From a checkpoint of a small mixture-of-experts model trained on Wikipedia: 3757 steps.
Below are experts of layer 4 (counted from 0) of a mixture-of-experts language model. Rows are named router (the router's row for the expert), down (a neuron's output weights, with its number) and show model dimensions 0-191. Each number is 128 + 32 x the weight over its row's rms, rounded and kept within 0 to 255. Numbers have three digits each.
After each expert's rows: a language model's description of what the expert responds to. This comes from a sample of Wikipedia text that the model never trained on.

# expert 12
router:158135209044134139130093097084066103129118133116052130094109154172139139100094173112090090173123185142126150147128051123113140149164179061130113109187093133125172080104104100150132137108129171176132154114133076137115114104176160089075110141096123108169097101111112135116150182110103140110102134135110089111135120090033110134107158079112133126096122100149142104105106131119156176135159170175113119138110160072126149136124146169094102151072112084158092197161078174125163098114152098115121188115107118091094131119105122169123157091153138076101134189125108166172125122110103184056
down0:109101166127151095111088117173171160137101119120136152182132110149085126098170134147213100156140092170138125174191153122173176088154163112147131096056088110124140108118177145175129040114094148114083138052132128182133129136119101151124154074101121066112098095145150156137095161106114170109096092113151140168116137139142125146161151132080152136125119112138073097095154117161157139160141164147114162108115126091163208138107105167121167145158122113113087105118191061144123092124110151159138075146178120141064098161087097074113124216103168168104100086103142180084146169088135138160
down1:172177140160102133111098144116176092121119099131055073114145179102047152064167137182085168076143164120097167138084161143136177175165090139119143122118117146100104112127129174059131093182130091109136095131103128098132075112193165163126112145164098111168115195128176195109160092163046205123159120167139160119152196184101099125053106120152167116165166160106145084130125123102101079130096128070114148144117136148069124090081130144119132141153129102076161120130117154155168129153095131072110104150101118170156085115095150140110123119129148123141165115167134123135167125139120100132
down2:147100120119129132108084100179150142130124175051171146143154116119168116183139115086131086095111142165152113132110114166168123177131126162110142138098142173159141173149092123109119170051106095119141202142112106153120062128125111170112174151112123136113161133175093095189151090126134134170120111136087168180130135142077158185124082180134053064158196128034130212129125122128124123124081127176087124148142108064134132067128162067140176146127148116135094100165158130094119139127177121088119148097136166127130115107155129091133131118038134123191119100102083148104102158094151099130
down3:072116187125182139164073054116117117108171102158157130095124140169058128163142117203120100110148106134166137166085165116155146091131103113079144145142152138122135180090115125127144126125178157123124125141154066149146077165112118115142143110081077085181090090134141166178150144132105118128094081108120125163105136133104106085091054106090179137143189069109100146102118062132163119168158150168105126159153107092146164167135109173071075133097102112140197146070147140112080159195128113140110140175097098114103186119115084162131093147124125113137094153105184167064186150103139141140
down4:166109102174114178091118185151137111124149187113154159100121154135112205128150159165145116110099134155138142099111188027103084138107124133132097122119120165179081130105183179070075114139092107115113099115136058108163116148099163179120087095160117085116149190102158093154111124142091115097103125107053097164105134157081146103143128106124080099154117103134111160119178114163177106114206173141093110128080133116106132108097113152141145096111161094172125154047152141189126107111086161148109116118137124124097103146092100100113096139090048051118098147124100088074099113130150127078
down5:128136096135165109113096058143114139070097169171149130138203168167177192119087158077154074169137152124150122126155138154105157148099128125115165048131169186099125062126174126127128160148144068094079162142097077126142114092129105168167177164129145146107078140098127119166108117118116181114094124075105135124076091194093132118138126118170132150134093136144148116095121119163152104146169091116134137137156139164061137152107115114130144099100168144138103157198114123168145156164152135134127099129097126127183146183103108086061140105097109090050107056127147122094148121214170179102
down6:147119151130172129142212165104161145068162127108119138125105139148188174122093199145115118135097156106083134167151168129109053102146107093110141116196153114162094072171130146132136154124117131127111164128111104167163130127131096124192126077051154114111142156149136201114136177083129118147123088137083185122155115095177164141172115181100131147094104158103133144097156127121138129169090090182157115180166173107155093091090132150149111156161166144140155081141186085113066142084103077130124135086137078164191128157184128149139159141096167140096144159160140178094150160101147210128
down7:120157116091172117158108064130157104132091110154134111100149108141115137116122115169091149180094111140155144058100085119179116123145120114119069081132150173125120149094103077085120154161148113082096084131127136157118135146152159135099189079131137094138193126166146097096143103152140128105155106175168198201110079173154113137171082114062142114109059126145094172143144186121173120147135153184111160067193180129132125121142133142142107160031120127093149118219172137101154162136129133104106143154138082116178137070177161152153143158124156152115149122153159161065143147139075091145
Description: Structural tokens: full stops ending sentences, opening parentheses, line breaks after headings or tables, table bars, and = heading marks.

# expert 23
router:153133135135114187181139106155121171136160159095111067177110120115162156096096098115073162118110071189139146129121154211086115075129121112078122140151085099137152148058092109162113113124142113125107163163130105180114116142165153101126158185078113141184131151106076162114176069113122156073090128128089126110119080065122094091178111112129149140104121142178129087065076126105138121078151125129143123130171123093091144095082099090089159149161181111162113203132092130134149128081130152168148153097083122114082168072098102154094165122107186172109147122156140130155049163106121168159
down0:110116151195129106103185163112141132149156117106134137110154109116144130129123129153118183116119104114110103132152100146135109091154126118144115115122057065182061137134119160170218162099072122053148130092122107134173107072070169141140091136143203149167131181149173148154108122121144133134143166131112158112085153135163067141101136111115118126116214159140129160122143147113124117122226077111110110119167115147060085085125148055092114120168103157142115142166184168092125128132148090157111123151145164125187164112170101031115128122092162178092122101128132149123059135111131165084
down1:102122074127109135066182174083094133107143139118137143177126161063124123101069124077138107117078178125132145098153090077142166140177116178133082123126161108138129172100147109139142078132128138130084163143087113167124093126082226115112133099110079163148115117125182126124114111144114199125116095144141121126063036087115137112120146088153131132098118140134062091151100104095111089113168058152225178119138195127095105131165118113116145091124161119133128134155128091047124122157155120085107148167135140158162094140093132150159100167103098152163152104091079092141117103182079120090
down2:090130134082150100161103126130097096087151149115152139094164162135183120096136092181057154141079120095149119070102149122132169118093098118084142137110210087126115158175151082108160159120123086102128200110115178147149115127104111095122114058092122076178119150183129129118144161175076131106124096079130151159126094110128141182117093165139166055106124022132129169099094089151160118078161141144195179178138123133088189106186146147148141123118159151137106119110165130103138128101168101095106123112146104130139173176095078131072122159139174114097136157159115109050113141132132175121
down3:060104170116164136064120118125129097095141129135136131123066155122088086083096143162064119133076121141101072169134143146177112137111094139145127145084105120111101105121136043124114141116021108083173139167136169132143144120154132083172129155100187111157155175094121104140078165157162116177154126118086108079077120103130109090103140136092163094115084178110156138147118183153111103145127133145106131100140109080136140126097131100158066112183126067124190132160139134173168166141125119104154143128109139168115074148147146112111204118109103101168132023100093131176115209142148143114
down4:161121182112064092181081183066114134134067169162133120126065186156082152141087107187088134077130099127081152152118096156102141136165180144135148166078076116144127102141127116130161136110120195117150122127127123172122111097161123045105100137115118142114165152089134173137149124115140137149154120130182159124123091144162085144147113136121135105089103117116098181110143154124127114139075068183110132107159123078155119045090152144168133141149138098131163126134105141098108092170119170122134135063076121083101157150224085139133125085116087157101081052137167090155121123148062080109
down5:104062131149044128158131058171135148092086105154114188112071191098190094160162143116127135129096131163114160148095088155103088114119116145107114136135177142147177180154137101116110164147145213096123084091136188121061106144105101164124151102169145082077158147091102169155088127108127133112135127073150174107145107161104146163099188123102130110105093113085139145152177061126183146095149109096156149128182137109110182113118112167089121152107144144132056091107098147121129126153118110094109154136082107109151189114092124181167097174124180125077189129135155170114157153164111091120
down6:130130104098157070086135106142132200075127154142099118116115083171154112153170116119115164193105093123148112155076142060092089165147156089096107145084162165209074150104149098189119174133103149126139107128164138136083161136132102126095109111101153140064159130104144132131123130125137154137099110074074126141158115160122137149188149099112124153093159044166225106146143103105101129185166087117150168185136112149118081128180097147106157144095107111098135139085065144066122145165157164127080148129170119103113082108201093129156107155110106132095183174117159187125120124149109167104
down7:159142127143125131130118110128073108140089099118074110086103059151121157111124138155147094116178088136080150146075127111141102109134140176126138106155124189127111133121164115121090109086168187100126168120145130174150084111161190089135129127129143133135180156133180114095229200141144167144129148138147147134082130124170132112142152130129077100107142109135155146097121125142175032133116096155062077112137120122119148091077126088141179086162140069112108109096155154009057089101121144119069136116060102116105111148120151137117136168136078120163161047194142114110115160118141123127
Description: Bare space tokens between words, often where a word is split oddly, or in empty table cells; also capital-letter word starts.

# expert 14
router:174153104128095153152095156120123158121101145063091116114156193125125136091121075099080109247108082097096166140118172119138178070138179101109156092128078098105165182124153136147094136127149098093085164148154106131072118151089182103092098144185097118141070154108100147102163165078112128150103127190135124084115118147092156123130132091074132171119096142132092114144081166135117158120119132120151109132145188086103090185188137154138094168113108132136124175107107087154145096052129071096198163084105115099135117127109102144156123152159147137145140172176141117149079091144195123107
down0:113147145085115157121096143068131103145156207105124109106097154096078081121153172136179086150077131109148077125144056146165123142179123115152160129103142127127131198077106111151175122122151124116120139155088159138163165141165097154119147175138160163148135172074069106161115083096194120139179047130110189105142137174130145113141168129117127144157135111119144066113124144131126104134164127133148173118061199118072149184070095101085152119127135108121158131156083129122168177125131123101107148065185117128169088087139097158099107094130112132170125170175147101222114121132188153148
down1:130107131134147156116131155115135189082107073126177087095139112152102100136141137162137101140087101139139046139170137133181190125112126195134159130172162087086138131111118081166095108108158123108251072116187104184108089131138114127055130151168110150104140115185191166175132085129152119158136124103114130126095185145134164145119160124115130156172087114138051059101141107039078089157171138143145103158078126154175161131180124099097161109115111080113151149163085162151107130130115132144126128147130184140158130137115142117119145125103146124136166129140134141179146143187133048147
down2:124148054192128173203133081205093137147195142125119135119139127095137133095124114117138107152090168132156116147152115109108117141090087122145123131137145101133157097167128105119168154165131154098123161163118155180075066121100033171170118103088070155105160204144107101120130190132165118119184131168104137114101149140117188147066110102067158146094050112139151097110117152146148155156127138163102089171126131091134112092121098128135152138118083076116148111118126092184160128190100124130133129189162202089102122141119139150152071113158151116142105087060073153129153071137132112151
down3:104153111096157159088102094129092054171124110119138133129143172105145134109114105166129110161149149129129115109121081184157096109118059202069130112076144080129127170131198176061106120111100119123076151144164167141162160166115123153065082153117146072147081169153155087076142133107154143081180116072107195062121139096098136132138088102167125065126118128131114111153154153115094161146131098181176127123138148202102120097098090188155180104141149132103117105156107137144140113093082067152131107115082083075174148115147094153105141144108100176163154101118138099090108137114077183112
down4:168118137176094193133103130148146144129120137111098089071157144161109094192113179171133077125132110052167183070134081151148143158138136041118097098108133193141132115085121147188141125149150117128129055084124145126103123186116149126117118136122163171117122134107100133133119083160142116152122097163134086100138078066081091118075179129133122141151106110113155137075105139052121116180101143175113072107070108138119101139112174141124162162109130111117114108167140117202152151165117157153121168116041178122146120130103162116087131142074180160174116067147184146086095125155120153080
down5:087119146117100139113144045089122162185111101139158103117158134141149138153145108102131160109121131192188142079143145166152147126119091150158083105158135160107122079110140127151143126199138173140133042142174151105156167155143111179153128052127102171181123075130124120075076106172209183144110125126147160205175111113164093118102147110181169070171147083102131163106152118095108112097144152146088159071165100136084131032094097137148114122110090108105151131122101121138145137151167153188147095085078102152161087136105145087130135077146138154140098107106153162111136093142089161146
down6:160182120097062145145106083105170118128147132107150173073158146093129076195140075151102169096145131112137134145136157127122112123140146095108122150063122116189081164113112157123154154137184198099104103130133123160092201188094079116135100072133078097121151190119126122157126141121149164203093100140126186092143154115142099127085077104147147120062168085124120109123120095079083155129191123093156141143117168147207097114085155145099126101096116103104183085123119145080136200084154127116123138164119109120127160108113091180141165162169136162168093142120121129095154088163195106161
down7:145179157074150126079105030096098088106143107182151131128139160147119118130152119057086153128144109147161134117163149180116190105144130071149095193171117095111126125058133187106170155122116142100149098180088131140099135112128144177153084139148101110108159147147132097116121082121161232168178159137105170157125113152130122099085140074131129138077214133139137113132170115103158099083106131116105136166095092156195152129153120144075129134112160166170118103113149071156092136167114155168189115182072114069145070078103132100151155141138168133143131107144156129161142134088117116133
Description: Verbs and clause words after a subject or which/who, such as was, is, had, have, were, that, it, plus periods.

# expert 9
router:172176146151132167175136167130026179158112133061139064159134164081147162087117109108132107110106107180065150146073123188102134129134186110096131162150127219170145135082219102192077120124114145156113151135142102119079125079142131129145087160094129184121109094099106124100187104142084186086083077128127111090159090100117123082125126155126150139108126127135145084089120108136165144099142169130167129138137123070076150078165107144099126146130134132082092159070123100080131059136136118150139141153096113123107083101085142120088128157104139122121121130112140125142072140102162172082
down0:127118116103128105115172135192153134093094136146106157109071089151161135184099110112140148150108149132128115116167111091075104124116122168164106118143153171101128076169102105119087133131120136179141085148116080106178077149141108133125118126133173166129091158140168094131146197197130146121138128074163189135133148087106098130131086133150086136152056157097183122128116128107100087158137179096140147172144106166033118143070149054153122112172134114149064103124113160115107059113100077161122110104112124100141123099095118119170178045114109176166094161126144130165103060074121056071
down1:117122085105128115132153050167136109094070148115128103133102188123112087138137121161089165106181144120127151047109151107103126102103115168141188160195169109130116113042140091157138096169153100182081163100160163130144150112093098133170069135153112123113101120171132133103145140104116095125172091151168144104135108170190173165115187189144188161117116138154046105133102171150143102138121103096164127126093129099150076149066082142091138164088098154130167158121141174132123147109100100139052123094063123117097146172096143128098161128132126070116125068131108114074130127151181075110
down2:112089129094048172096103102136150164141084111159160129101129096120063141137119115122099164116113124145077161112080136107118101108101134163153085159181090107122140112159140132108117184083162115083202073138132132139193132145194183167163124174082117117101147133127125157138154184151053180173082123078176098145125142106146106166130164093102121139167104125162161205164128172080137128097143131139147159132157100078042151166192116109123128208137140112147117226096097199133098122130112150124090116097150140167106147117104125089113109136120134135160129118164106117100112117068149143105
down3:176106105159084128156104136178173109089117166153105090068154136043102151145122149080156135113067150130147126151155068207168098114133057122132142147113094129106130150145167135103102093164113144171153174099056154168088106036167130085094115141202127093126061154103167121145118092152145106098147109112126101113121164100101225084149057127152127168081120145145149120116104097104097097167159094116138126156130156179108070136122158139150101125136134168092128156114121150129167161181162130129113093208141140127134127142160115091189114137105134132107118146165147181084125120091154121160
down4:101048060117165087150085151086114166093033135132084178075028095128180114153184164173175084156102093099160153162158088155104089162150153091083122078146135159175117089153100120151168079105141084098120198124132148103167167137113141114139131152168087142145121113127089103183130113120097135166145129153172057127171102112132153108144154127119150132103098174134097129096155073135116093142110092145154136132133131140171135075142129138098143106085104110147100129106119108062127118079100094089155155120150155130097092126168071144116140143139140134137159140119142048171127167154157086162
down5:117174075080144159140102181169144129115142139108206114131150120102134170143107148159042103170136133137172041150138155131139102152069095165138076098109124149152090129106124077128087106099184092053111170120124072148093137073094101168110150147107130150149137128150070131130129123127108154164132099065096160198103121101156143181132119157127170094097111158102106075127119105160134066098149172145108105098107167117168163175148073105142142161102164154148118105153185171100125113111163162118100088127146090139127144113151162155122100118158206166163061190172150146140093113093099139105
down6:154142142089195152105135074129136124114079158151126135084145162170131094116134111086154082111168135154074064135127070076088116113157172101125127132191159107132117117117133149137098131153202130174121065102116140125134098105134099122071081091134132132109104163134143148101159096129146090183091140093084037073121096134149104126119151123087155213109132091080105110128142165129088142132147123164139125078093120088119129117117093180119087167104136135083172119167114121158136089142085173113158137164150063093141208165131154079087094167079103054155141120080137102187153083152153117116
down7:101106182182163134097165161119112123135125096105128072202181089169127177158104130089144114180196130078143112136078088157147147142129166174099145138049147107124165105186107098120084119137166109115091187134128167119115144154135132117102120110124152160174143111135133143123144039142103114122119167143170150125086116121109142131167183150177138098131165130114190162048147122152151162080093107140117078118062149161053156115106057108171093156164084113141080139152130159142104076042087155166110163126121179148123077112152141145116123160130131145130126132158100136126084142125172073128
Description: Mixed group: commas and full stops ending clauses, day numbers and months in dates, and name pieces after B like B-ry-an.

# expert 21
router:131144153146140158195128101159129133176095115112144134146146203131135161099081130149111054161090068128071138104114132184091148180168172115130108145132095212088133141116226135173132125163120103139134167136096112157071114085160124144091097113126138111142116068132102170118208115133113163077159078124104084130129111065075132109143133108139121112136165153141169146117158172092157153124103147126121150076141066097080174146155153155086150143118123109143100206120106119138091075140136114100148140093064126112099099116124115138141127104120137096123100153150117097189046156129187111050
down0:089155128163135110092104151144167129125072120092117163123102105097104071071119148086119164109162087160145174127136151131145137112186150206142047165102109121076114147115163108088106147109192164101151121090172108148122087179130103088087124103081101114140079158125068153137039187129082132158087140147108174086144091133133143109107073142102098108113136160115118125139179117106124165122136104179115144178123106161142171177133152183098101127053177109072136073103156158129181134151124089185107094161084147103116138137080147143112159112134137163114145116186092140132110129168167049148
down1:189158131147130152101050141079084060088170122168161116138130134080123189091131093141128164129153148148085158138175166093126167217122133130138181102164130127131121122114137117159087131146101188155091144084111146091137170142167110127152094143120187124148164182108092093122085144102082127126170163118138126186116125149162100159128157123183157122127134095174127183183083119184141135093072132171127105105158113181187206179195172082108047102063172116119176112139101112130095101099076110121105125102157176141139066146143138116113138113110140153134134157139126127127150149149131133160
down2:123194162155095105172175085055165102133144080126163154072135163148160152138081132151141152089096103180160100132124140108153106106129103108175070156166157138096101124168152163127069097140161139144112152085139126076182129169112124140145125157143175081106147113148152165129126136136117133127112171085159115103151140086088192127096123133139124157030111162096152114065088154146177112094103118082147118117084160166103105090122181114138165119118119173095166171117088122110082196087166185144111168139152079158102040167149133092117113138156097093129157166158075085107132078153166125133
down3:112116165132161139137135155121098219102099131158151174142144182165130136139179146140105106138093092160128159155170054187182123147135094111151143064131174127122117126174084083117122158148147147130104125155151199107114112124092137134128152154114116078137178134126109176166120157140090083119081057116166109154107104109064148117169078087148045175106148134125120151091174074177095106155167074161105082122149114079097098131094143123089171144107119106108172127133115181072104142098090108057155129114128184131137082147133140128110163091102083190146094113132116132147169100085113099198
down4:156100077073093156146134116144088109173124096142176161049162211112160101123119119155093069129138152173136156119139142145115130065111156120136147157118156149109063186125093092143139131127158174193109118112168118150085145139076068147104130097081081113089181140130164096115149127120142151153181146091135127123131146131169137135118146110080097134116101136076051129104112051078090110115183128135159117116100122157165122189155173110104152145177125142164168085154127155124173118074136168142113165128151101163143177098070153145096088149118077149141112129145084158116022117158170132151
down5:094149150219114162097145194133155114093163148100103124154077125147118124141110112101147089154140065091086123092093171087060067116119159176149089123123103102164121144189135139139115181141149169121114109075173111100098184112116139144138119148117087111132142155129138117106128117054186143121162122156137123157143102090184138116140140180107099081138110148113185118179172146088121075179087151096106127103115131119148095101138152099149120128095151143154155156141164079061149173099117194130174107131153155160147166121126079102091081102103158155114211037142134095115081095151079163106
down6:138158155086096081094185109116118093127112118114135161102148190054124139135128095146124189121206137128140069084154237132109135102081168153112105130111160111135143104147136106147152077095148152143114142115140169119139107118193181137117096138144125115130145108080139103096149089129152076099108100126077137160158092091136134082119068146136069137136150135146121127147083129093138102145139114147133131145128148083161060054114066137087168159133187121172153158135122129143188051135171161165088109105130143085183111155135153158130088093124076138125051130169136150150170197118181147151
down7:067104152076109105131105110178116143111160135115157157160120071183185079120064117137103147069151173109115146159124137158094115184102121112056153090127128101172179119107194121101071118141130139078115164130117121144144150188121166175162133159128141107138145098114160113110152172071086162124139156144128144136070163152132151152128119126171117074149155177106151148119079121171095091107134135120094129153105136136060130081151093174124092129120097129153137022164106128090100123062142185094164114122105112171108139067109125093136077100117076139130114084140156130117135122065103137029
Description: Middle pieces of proper names and places in lists and tables, like Wy-om-ing, H-ung-arian, plus institution words like University, Award.

# expert 17
router:126152096139200147126093128098071152162104098098119080081164160123122093111128068044091104149059146112079174118127103120092143071164138095128100069128098145125145152107093155155112108177141118179124177157144129062081128145127114103130117125170107150179094114135125127110152080139184166154158102116141109112089075120123111124125171139120128120067073128124155136100098149141171174107126151122114121128113200075137093149170159184190043144078138118078176125075106064193117142104165121133175157121100084098098114128098117170127152191127147095121102164103149163143143123131182156105
down0:044097136156115133044156127169148119164103166136072104170133100095110178092163157161163149113030088109148121136130137107103155144154091082157128176152124084137068139147144113156083128140076142143181128154178079095161122088131111146083105121079134167098148096104143162085098088138126130173111070201164218132151148071139167149109108112116137124184128137132118157152157105121104124131198167161115135098125096080122104155094135103154122102151105116139163109125173169120115120139118075117120107103138128169117069195136112071145128151088095124090161161209103161164130133138120106166
down1:133089159149137128124121132108157173104143107118196128115112094063074050142163120118116098184135127088122131148110097126150098120109122065120167124077133137096082136152134086100153163137160068124147189191160079177075146086080106135127202129114154107100171176126139150173127132124058092148107090060172109132076115089094118126117198128104114103169152140137121135126155096086126109097144158112115196147120128059132081135105151121079125104113192131171117113120145135096088170149107110114157168125111208159162112093136091102091099152171067135139203152126167155152116175123156135126
down2:135111108146141082162115083028112083152147135124128124112128132133086110158161146163155145126140167107113102098138105126150122190080113072123149107185135133138104094153097148155135159108153055137161140081164072201155176073093147114155138126182078085159127092126184157173178128127158049130112180120107152169151215145135103205112140168156152152143147129065132168083116108161121161121113163143097120122092164120120127126144158065159099174122147081140127147214104163114133121135135119098067136103094158137116141076122156087116117126104095144100150107139143164058088140127103166170
down3:110149159117145122104158168151157111148105134117128099081155166139116154112157075138126113093165059143131144152130059109082085135151124117154178156101157096150081154126161105088156153193150177077088120148092126098178141114156094163130160107146127122119126176109157126075112148139109110112167124184131123120124132113180160183123127095067124118090038098153143070205184098124148099174118165144075170186113131206133065166114104054101090153110109116070107145165112175178136112157087133114181139168140065131116150125136149133065168128160117125147196157102125144117152152121144115094
down4:173130137116084135141070175116101161118167077146140162086105111130149111072125059067136150114138148141119148105174153105177116100120141147099159067189158086173144131155170152161138153145129089145125120104147101115192118136133098145129152131104125149119173128104101060104133206109168067103127103180168128103085114114082127130140107148134182137124136130032106074123132124153086152110138098078184174158136151156162072146148132152121198120093061131128081144110141105165138123070073081133156104095161104129083176086141137162084143167108157151093096177149054144142120140118139154183
down5:126121068120159147161104095116240085119123073066137126159142191096166119096172119118061172075116166179132128157109137114156126138144131093079169108105119168107128160099139161162094104082128101117148133136097185148139151127131107120134157116182108116142132152130100092164111131102121186133119134186159079195145164078109096154078166178131170103138115136145160112135157149179140110142134193110118145195153115129166141093135090124144179113079108097127153106148101190118136151206115150151060166107058123158128153157136117176096187145126132094152130115123081137159085205135155139142
down6:108148108099082129121100134081116135128059152085134120157051152113151200087138125145137150076118115159074203099137066149109098174105098149164113102088139121127098114201127118137146132101178131094187159085112125162063113104159163121129176124125137122116106140157127126109143120115155044115101116131136119083160125134118165159118072179096153140184141084089106111165172105165163073140101112156104175140192146130088074142094107133189106148147125143137149198090138108092159141088130129083133128119100079139120075121173126130240124107135093102095121077147099181177142147104117125131
down7:122115102083143104128164128091163130100141175082167135080085109204140172144073134134090101078088158173140138079120157106132187124175134112098136156088130143139140126118169148107146114137130150126137134155082146155155140110114158120114185150132084112111121102097142074129073186130093124135192125116149134132093198132119124097126100096108142042139125100106113071114114110133122079122155121135175165164140071142168133116107150066090141169110159101109113191059076202141111192109091111157173125199137147130165121190044137150115140147115099135179160146198117127111178091131166106172
Description: First pieces of content words split into parts, like ult-imately, ea-sily, ke-ep, est-ablishment, plus adjectives such as various, major, public.

# expert 10
router:186087130160130154147064115125122099205124149167114093125158111146160145122111133105101087113115061070153101165131092091126114108154116127139126128096130117137165127137118181150079107107100113140077206080111098150102063164175120153132121141109087158114115077152163148085160108102126146160159117129131073124070066113082057090117183166162135067152060169115190135130105147117170174118128160147135159144126165133093082108130159087138148149093134090150153107110073130176126134084165138106144115112184111063158137089101139110155175147188171101169109121084135143120072175167092164091
down0:093111154135103116121095083112076099088104146106123116094067175151144107101202121132128134093125163126118148052066077123100141132135091153049144104071100078116116135177189170095139120114178152126103101116077069110144143116123127161126149120177112073104112140109098142123097102088136109153115080075122155112160178152115223135154141154146170160143105119175146105111068036162073137137134113120098121136102194138148206111136169146091095122136093163152179100104134156138131121150136172119125126176117086073118085143117115123065071128123081102132149161151136084089157165117117140152
down1:074112116136102104136212147161170163116068132120139088080182115099066149140134216111107121053086143150068118166162096129117107105132127144114179125129126138042138152122150161122127174140094128142148106134123152120060131118056146110108154182093141105189164117113167083133172150122153170093103126169145123097193123135120077137119094194175147156170113065108136161122140116094137094157119104131112103106145157197110138150140135143215135104095120116078103160145148070069149131175111103084164166087140150135056067124117132103169130124106085144135128125140143115143157152101131153109
down2:166114111112112132067131121143094096197155113114150110117121143113150087100143136124144164112096117191122077142085128141119129107148141131107089151087098175095139113107180110150138146138081118119124132029172158113208108069130096098110135097125111097110070127110153129093154198084111079116054135177100114144166131140089126144158167134108187082124098139129131104099072128136110155161131127116136030082161122173144083118103145060174122146113148096170153170180158125128193061102132130178189140095122105130103125102122131168068086125065133138167059091130117095113143109140149099106
down3:109127056109083143150208139134129134079108108111139209105092137151085127131079146157146168144144145160137167103145146119179180193117126132151118164140088147101156113108116183116109165093102129129171149132076118177093135142112131097111108168152128139132054157152140170149075084109102082153108164149163200202166083072154071170099140160117108175175115111168087112098099168131162128112130175101135131116143164105113106166176130140095099109095112149082126105111203133175137125149098126133107144194144034128077186101157102124108132142106103100126140084139140140138098185108094099099
down4:187095050124101116106119096138154115093094121111077142129148123172194140131131124105109181161109137151137156116160108154137084090113151125181104150132151105167094110100078101147069109116140200133188112122121159142121167068064128146119131134146103127115116120196147136128093130172119119105123086145150067126122182180139154091118108081119106176115172138164113061176164101152123096099143075126169111116161133081174145138132190180157170130093132152186109120083075125136072094167154121165103115106156099059187177156097140053205135128135116127139152116059106107098104134113157100111
down5:103068091147175135123188200131072124105110078204141173145077123165108139124136100156121090170168147191065084136098049171156124188098104136096162175152124101127131137095114129107142166127135184107098176099169102128155180104160138135172111080125186122130145128131085114148118181120117092148131175167099098114125115101114099096135131088106095144154128102078064179111082087165147142168157084105146132178139165106157154161143102107124132182125097128172170154125090150062101126092109113160145121087178165081089118122101068155158145123123138080131108160078134127116117172089170126115
down6:150070155120120104131116124113081096151124089149132082111146154100066167140087148092068165155131134094159106108143144126142136102082084157121131160122102112203119137134158180059117117188089096163176120139129150175126140099145182147118100180148155120152122160168097159172132131133118160109197167112129190067104152156165150102164129131124148166123102085104050125132087134075037160161165221109101117132110179129118149173146109108136147101135128102116088100147159143129158186108160180121114114183139141184152155072118180125194058163108099147139144138163160112166130117111112111141
down7:164165120083158142167146114084158181078068122087137148188128074129130180119165188120127156090154187128137123160190137129068116093160112104146103169128114153124130084095170152113163138133148129155175133137110115164169122114120103041121177100129146153081116113068150124213180141189093144162145152096115126096047146068073141157167119134155133102092123105105082153184135134130184121150097087113115155128118170147150090123123152091115163097148097141077096161086143153073084085124165127146114161127162150092142097123144110123167092080073172146117094133093071118133131102141111105181
Description: Word-final suffixes and inner pieces like plural s, ed, ing, ition, ations, ab in Est-ab-lished; also modals will, would.

# expert 16
router:148180200119088151189132119137068148147097093188085081131129186112146169091107163133118122102096069121129124112140123205140135135191138107141091089137089113060144115137127089182127113131177147174147183120128140192093130105138120112090113175173130122159093068119066208116202146151123145102142140116127119120113112116077103115130180089099137102141184141132115142068099146106177118122124141175142155104137127070097097147116157096108156128092118127133119115069092115067150117055149146152183160121112114096147126119074104156104179064140179120113174096101134101120099168151138117075
down0:129112115143126157145110136158181190193151091126150205090069119106149131127095116083148128150108122131083132155139180131165069147138107144164141116124172119073129109126140063097121082097123091103171079155136092152146117157069085121152133096196158122074135105144115161125116063088121119180184091108155131055064119101126133132214089071122149097117131124119151183111088137132140103127105188140118170150088040118137122106106114112151164091128114094155109126068143119137170122075114092144112107128067070138127187121098109148137142125188145109139125131101161076117167063103100131163
down1:075113146053045114137123143144106175118163106100150083117158126083136150122121143126115108107095128139167075117079157108146112150113186110131159189176100103117149077104120087048159087099151082105141091087129077131181122121146188101138185125079121116076137111145154190063118139105127116134180161145192119134116112161159101136098149169086100094196121119074145123171145141176135142131150090193126134083156115120083175081129111102142075142166145134147140152090115134132122154170141117166098078121138147135119098141138111199129098139161157067177167119115070076077091117136159142093
down2:090106063140112092147182110120062151101113141143110123132066126100123075134070122157126121151135087091097146136159081122100158139152079158099098134190119054071104115155135138147161191134120148139118093202134088099124099148091195118176127139110117072129175171034205167156122156083136111137066172127119132084130121142096073195112112168165153106116110128134147092113171092194159162138131098191167155138134128134134112128135108080151171138131132135124100079139076117182161097124129122127132142159149137093143121117114115100163135120141068091080110081163105066187128113139103157122
down3:134150121144171121172084143146139147089140096152099105145108078158080167140137156122131105120075144102085108186112147108083136154113126119145088111133168121163181102148093148100131072123114154141167145133165090182158123092097075104147108147150096152098091101117120155103158181107033094107094089101117207118140126160151098090071167144128104185109111039101115143133182143070066072091137179124146122112184087153128140157082087097110112057096130120169137138123133077169080142167084093091103121117140121148126135163108116148093095128051113105121134111071141118118084105179158068131
down4:157119070147148145154112076112075183074160114114151096149101122120183158094107129199123089096120141149098164141145053135131109126060124109129192154090106088149083097141087119129099124100072172122116198077173115104116101171117095063093105168137106124163100090068157052148154125068199085150123113120174164151180116163132162187133128173071134137112170154116118123117164158133171119148118108164158146075155151128163137107117138131087116139135148138116169139098097142116135137124094078139126171202159134185123131132174106138098168133106145180074152084112115142101106107076117166141
down5:137092134112125094128137144158169096116140179151119183157003090127094085111164123136143085125121160186142093134097128081173119139118137113145158078169120063171121108169130122162132145165122078134117104130141144144127126130076107131138081137120177174126159085175142140150108113175092051078078123120172096137122141104190119135152117075119088103138203158133099054140146130125109161130163132145139066136106185138159136093081093075133066079133040111097135089172136160141139113146044140121090112161175158087111118109127080123137080125142102098100147112128122144127173134117129090151
down6:098065151133170106141090147146143156186191093095126156104148102147118112135156112161103127165082132154096156166135127139128100105121094158119115152169080113073121169085119138133112133171169097118117130088127124130127110174143137169098151114058085210104148161122130117156120131084121168203103099158170087162106126110169101167145141111117113125176108169141118110102122151088077172223126094109061089062108142107131066082152110049097088181103082154143100140132177164110131122103157197109165156116084129074146131217142114135179130147100078149136147119127113166152112116092145139133
down7:139131156105119143113143151114077150090125229127134155120121130145204162136137124199154069153147143110180077120141091138162080123127154145170097145165156113075104063138097203118133094151115092103095076107107112108118090154093159141120140126150139149107166175130137094078140159138139119167134163120142113131212123122114163104203154162129103124151092103090163082163118165117126117044086095125180123115108187095134090121147102127124131126129126124191092145135105157139127181184148079148169093061121103114176090110136158116153149153123089127119131203094141144210169096135094172157
Description: Bare spaces, hyphens and en dashes between numbers (300-seat, 79–96, L 76–79), dollar signs, and common nouns like game, government.